Weights of a small mixture-of-experts language model, trained from scratch on English Wikipedia.
Experts: 256 experts in each of 9 layers, 32 SwiGLU neurons an expert, 8 picks a token, a softmax router.
Below are experts of layer 5 (counted from 0) of a mixture-of-experts language model. Rows are named router (the router's row for the expert) and show model dimensions 0-127. Each number is 128 + 24 x the weight over its row's rms, rounded and kept within 0 to 255. Numbers have three digits each.
After each expert's rows: a language model's description of what the expert responds to; "raises" lists some tokens whose logits its average output raises strongly, later layers aside. This comes from a sample of Wikipedia text that the model never trained on.

# expert 23
router:132087107115138130130117122140165122149151115139149146177137117162179157126162123147122107129124116123121109107136135184139134118093112127095100148119165129106151107149134162105115173142119129076106120101125104116126133110122136168133109096075131160145129159138156147130074127062118116137130114071113116147104105127109100159147158118133157150108168108162116095137169105119169161136115
What it handles: Final pieces of place, club and surname names, often before a line break or table bar: -berg, -burg, -ić, Feyenoord, Anderlecht.
raises: "'s ", "’s", "'s", "'s first"

# expert 10
router:132099109125130144120169106131084136109132143115146149178128146130108147106138113131130127132111118108132158163103099171178153128087109160129170131150141102119145167111141138141117087121109138082128178136168107103161137096166115155153128115105104141137135086138150108104088156084121147151104096124100148106159175098160095149144173122152098111119146152133130153141084110127104140130114
What it handles: Country, state and institution names after "of" or a comma, such as United States, U.S. Navy, New York, Congress, England.
raises: ".", " (", " -", " ", " (N", " from"

# expert 1
router:126113113077163148105119118154113120142173151154141146150093122142136134170166110085146106125112135087102093098086117109141105092126149147078126155161179130095092108101154104105146162134103124154168140141115152122102148109089118174120117103109143131127155134115124165107133085115127131150125124137157093121128129106126157106153162089125159108117113134120148135116150139161127169091160
What it handles: Vowel-heavy pieces inside longer words, often scientific or Latinate, such as ang in Endangered, ong in Among, ou in silhouette.
raises: "en |", "ous", "ens", "um", "ou", "ë"

# expert 20
router:136136114160136126111144176164125146107114137149121113092155159125150070182147135133093112119119143133089166126119152120135125084110156122124169123095122132096142135151099104142089103141111165138109110136101142148121116146144156081097096135151136095110135115132121103110153128158145128121166115153165168106141150145083107150110074136100103159154091149153157130151104161151142089149124
What it handles: Line breaks, section heading markers like ==P, and opening quotes of song or episode titles in music articles and tables.
raises: "arc", "Z", "i"

# expert 63
router:153112136088107160149143124155138105138141156096139140108101122127123148105115132163096158133097163087158142152078122121113103166118129191140124146131095139077114138133108115104141085145122069126132121124112117137143126138088105135115156108122140085159095162177152120099073189121125133103133133121117158112130179116108100163115131123133153112119126103127153107121120113166113104104111
What it handles: Numbers, separators and field labels in infoboxes and stat tables, such as Height:, in (, aged, table pipes and digits.
raises: "6", "1", "2", "5", "3", "\"."

# expert 42
router:156101147133103144124157118098109142132169154152139082103139100109147111148103110169176126100103096162147083124154091129153147119165138161139100131107120075106105112125129145082088128157130057113117161090117169121096134127119105141137136133159126158111147145124142084114151185103120105105146124152107123133097099115114103135112125165088124151114092127122115139115132113122142125129101
What it handles: Syllables right after the first letter of European names, such as Bl-ank-a, Fred, Berg, Lind, Ross, Hart.
raises: "ens", "a", "el", "im", "u", "em"

# expert 2
router:146104132110107134113158140140114099155109180141164157101144124101092111144158174144161119153138134113114140126143107142125129085147161102104145139131125152138139152138163130147122149082100142129106119095113160129134130134078153170113135158076156094112142090143145156066150104136117167128154110116135091122160110111119136129108101095116137089125122157162166158135123185118127142156157
What it handles: Short syllable pieces inside proper names and foreign words, often song, film or horse titles, such as Do, Mo, ra in Tra-ffic, -ione.
raises: "ë", "hr", "har", "ques", "ft", "zz"

# expert 44
router:154150167170122106123100147161167128148137122145076109146162114145165146148119136144110102171128157107122117155124132173150159115102112077122097141109149137124134119127157134150130108172128134118152124119181140141114139139150113100172153102091130097152106149086146150146162126146125119138156121081124167147164121094105127109113126130110102162118139141101140152140154167079092105143090
What it handles: Sentence-final periods, closing quotes and paragraph line breaks, especially after headings like ==Early life== or short article descriptions.
raises: "In", "\n\n", "At", "As", "Un", "Th"

# expert 5
router:123155158100148165174105103153130108122170134110112158139116130103133143097111164121144111117132150146161147118140153094088143115117117112076138126124155091115053117135118119096115113157154095127122119100109094153106135116113115164173107076146093147138159129161123087118145168072129109114104151167137095115135132114163115137108160087099113151122127138161138145126122129137136126158148
What it handles: Short vowel-consonant pieces inside non-English place and people names, especially Central Asian, Slavic and Middle Eastern: Iraq, Azerbaijan, Ojibwe, Mogilev.
raises: "inger", "ih", "ung", "ters", "ault", "oot"

# expert 47
router:109100124123121134119159132122117162145093140143141087116108087099130157147138113154135188100135111114128117120122104136148150105146155165094132146112164101150095111114122135136111094092106081072114117119115173129130134151133093128105165128158126156098143096150146135127167159084130117112110130181141085085115125105110120115088170115110131168149102132149160109086129153165117142125111
What it handles: Opening letters or syllables of English and Irish surnames, especially before ley, ey, son: Cooley, Dooley, O'Higgins, McCarthy.
raises: "da", "raz", "d"

# expert 15
router:093123126161090130141147112105167166126145143149140123178095140127124123118091138125149123126137119119103088101159141122114117143130130137107123131123116137121146109156130178124083131139125077079115195107108152143138118108136161091110168117149121157151124134134115121180129145075142109084115101127142151108078076103141108126135170157120094130079105104156099113152155119106122138142114
What it handles: Consonant-heavy word pieces inside German, Scandinavian, Polish and other non-English names, often near ö, ü, ä, such as borg, berg, stad.
raises: "'s", "ener", "er", "er's", "’s", "s'"

# expert 52
router:077103103094096148102137112107169181147105164113102123165099082116109172115120133148145123098142132117138114101146119123095117147132170147158151134093112083118091150170146161134130138130109078148114138116138111113096141123123123142109148114160137126136128127127078109154160147093125112126124156148132122147093094137153115085127148129112122166097092084174155132137151125117117129082153
What it handles: Mid-word letter pieces, often g, k or r clusters, in German-like names and other words, such as Muskegon, Degrees, heuristics.
raises: "ew", "us", "ak", "es.", "t.", "es in"

# expert 17
router:157143138091093129153096084095153074132143178120134127124110143121121141119084102142151115132121110167162133114148138118107142117123110118112133145119100124144163164136098117091124115095160108102112144111133082166105150115123107124158095123161141153103085136154132117136143151069133112143132129133114146104150092101079141178123160142132093154105112112155120104181110117087132171126123
What it handles: Middle syllables such as ant, ind, ast, den, old inside foreign personal and place names: Shantaram, Maastricht, Kyrgyzstan, Zdeno.
raises: "ée", "elle", "ras"

# expert 40
router:171152152187147133136140167146128140146117127140165115125135106106140130112159133167104110136097137132119143103121144130160083111138112086162103144118134110106119077115124164105114148086172083134118095137101161113157125121116182090075129120102157124173076150111122113107130130145146097106114138100147188142120134142152129105110124095091127105119148154136134104120131144103130147109094
What it handles: Spaces, dashes, slashes and apostrophes between numbers in sports scores and results tables, such as 6–3, 59', 70-68-70=208.
raises: "ul", "ener", "ious", "arc", "qual", "ed her"

# expert 0
router:100134115115127119123152157158153111144108139148134124114148179102095104146085140141131125099166165123141145125112141121160121138098142135123132114145136143112126125107087081104087094189115098156122174138137114133151145141157153113114127083166130155127114114148141106128123163158129148132138083170167121097133145128099099087102077150119090116160152151134119166120079156117146121121082
What it handles: First capital letter or word piece at the start of a line, heading, list item or table cell, as in ==R, - No., (US).
raises: "ep", "ff", "ered", "em", "ering", "ss"

# expert 13
router:093093159122100112127131126155133145100102101135130121098133111117118145143156116128071169108181123147121160108136111103094105125120119117161156075110100131143136111102110130148145121131162139163098121149128122102087144122116155132145135170134117101127113099110103146108113117148108144185131191123167068070149143141160119109117113133128128088123089104131148135132126088157087108137141
What it handles: Opening pieces of longer words after a space, comma or and, such as ar in arranger, compos, par, stat, often in music credits.
raises: "i", "en", "ole", "iot", "ap", "ena"

# expert 61
router:098097160118091151093130119162111157142103145149132083136115093092143144134146090112091174141135146104115116124151120114109105110129125135141110139138153113182114118143133166144155119097151087133095114111130149118101112151169149124098147124154112108086102140176109092105154156111121123127126110115106124154111110155068133149111167149108167163155091088155161121145159111095134127154125
What it handles: Pieces of surnames and given names, often mid-name, such as Ham in Hamlin, ol in Chisholm, Whit, Kirk, Ger.
raises: "th", "ach", "borough", "ber", "gan", "antic"

# expert 31
router:139110101106096097161107106130124073173124150102100142132141129117119141082141111098168134112113121114169129140126110134128119094140116166124110127103144091115099132086130114115130138145099112134128136165150117098109153129161097161173157168162114118116143147141144102150149117121119169154156162164148099144102119116078131110139123163082160102103104097166134147110179141150142114131175
What it handles: Middle syllables of technical, biological or foreign words, such as other in chemotherapy, rom, ycl, ear in Aotearoa.
raises: "ides", "es", "a", "aria", "i S", "i's"

# expert 38
router:106086136108087132110132085113136135079149134124113114147090129084118083136141141097099111111148120107114107108103132091100133129148143143098100104091150137105119118110121091131159096124138124149096115123101107132078146106103103128131152125155147098146120137144109123107157124084132120139138156163129099089134131100130162094148137104074140192111108148142136142095086105095079151101108
What it handles: Word pieces after an initial b or p forming nouns, mostly music terms, such as bongos, bagpipes, drum, guitar, bass, pickups.
raises: "s to the", "ing the", "men", "s", "s and", "y."

# expert 37
router:151180146119112124135137165130116137092100128136134121115144100107147094125106113139108111134146146081114134141134147115139098119140105164157107111141088130106127145112148116109100118140166079127085114152091120096149102110126088099131146121098144146134099158160148105118075137114147113123070148120146152151124174099157125144096177152150143124145148136160172076121090168135091111119105
What it handles: Dashes, pipes and digits inside sports score tables, such as 18–25 set scores, tennis scores like 6–2, and W or L results.
raises: "ural", "an's", "'s", "s'", "anth"

# expert 29
router:127137110128101141098134111124155126089154127098123116141142126130093113150123162114144092145113167102166119155150097107140111170160141168118102133150127115123155136179136132101138129160165105071150094111089154105118127124141138153141145168136150126115141160124144123156130124125130130088111078131171084167148126108133122091099099107105147096131084112166157139141165191144135107106118
What it handles: Lone consonant pieces like l, w, j, v inside words or names, right after st or t: Transatlantyk, Istvám, Azerbaijani, uplifted.
raises: "al", "ink", "ake", "ave", "at", "ans"

# expert 25
router:148120147148143145131140089085100136094144099143097162112167073068097130155142125116080102121116125149146071127104133124141117150135159086125091118134116105103136149136136146135164125092124179146134125139104134098130148118133147075139139110144098111108140116153119128165099099060131130111141113151094119134114150145136134133169130124126142163164116115082117123124142097176107146124100
What it handles: Common nouns for parts and directions, often in building descriptions after the, such as head, front, top, south, flank.
raises: "ward", "wards", "pi"

# expert 41
router:137145065106154133122112176149123145117144165079129148097147148116104101131106114094128159136153153137102165132141139109098105205138111121112170134134106099161116145088118136123146138133126152161109137148161131139115116097154118115102129153137119089091156141080126122157121079163122130114122109106144086096133143147135098105148101116129112132155090124152101151113120086144081103141127
What it handles: Opening pieces of common Latin-derived English words after to, the, of: comp, imp, rep, exp, as in compensation, despatch, emissions.
raises: "at", "u", "ac", "ay", "il", "os"

# expert 54
router:156143139137110104098095159128126133127141128132112127115118143101110102118064118101130151130108170120137127098141122101109135170080129074145137129135084116174132146142124169115132164119138151171148164150145177132124133098111127114079118172167126123086139150071114148140128092182138137092148110132143107155154133133106091105132122111104122123156144138148132125119158168120107094111164
What it handles: Opening letters or consonant clusters of common words in running prose, such as h in hazards, f, fl, br, tr.
raises: "agg", "igh", "ock", "unt", "izz", "ough"

# expert 60
router:126128106132123116101094152147144121173093132150093125114130148073120134166105142104172147105105184134143112131134137086167122151128115093097117092150106130124140101124110127100126126136138110173167165126129147111137158128118148149075140128186130120101154110099099135127141095177132137125134115146163105138124139110097109123174097112111139099138165161147092119079149160153150115121154
What it handles: Opening pieces of technical and scientific words, often after list dashes or in infoboxes, such as Lattice, Membranome, phosph, nucle, protein.
raises: "it", "ent", "u", "ie", "ison", "ens"

# expert 14
router:155122118159130123106113138178111088122095126097165135082099158129166158110124149085122109132111069148105118112114145120096141144111097079132157101140115104107102130110127125117100127098149147163144112144120119156144140119131120151162129171129121121138144109125125128138115110108117151137125115165184112092121144143167110165113137097113092138143096148077087122133121084141083095180134
What it handles: Capitalized first pieces of place, ethnic and proper names split into fragments, such as Eth-nic, Sc, Ind, Palest, Arab, Ang-ola.
raises: "rac", "el.", "ias", "ria", "ar.", "ies."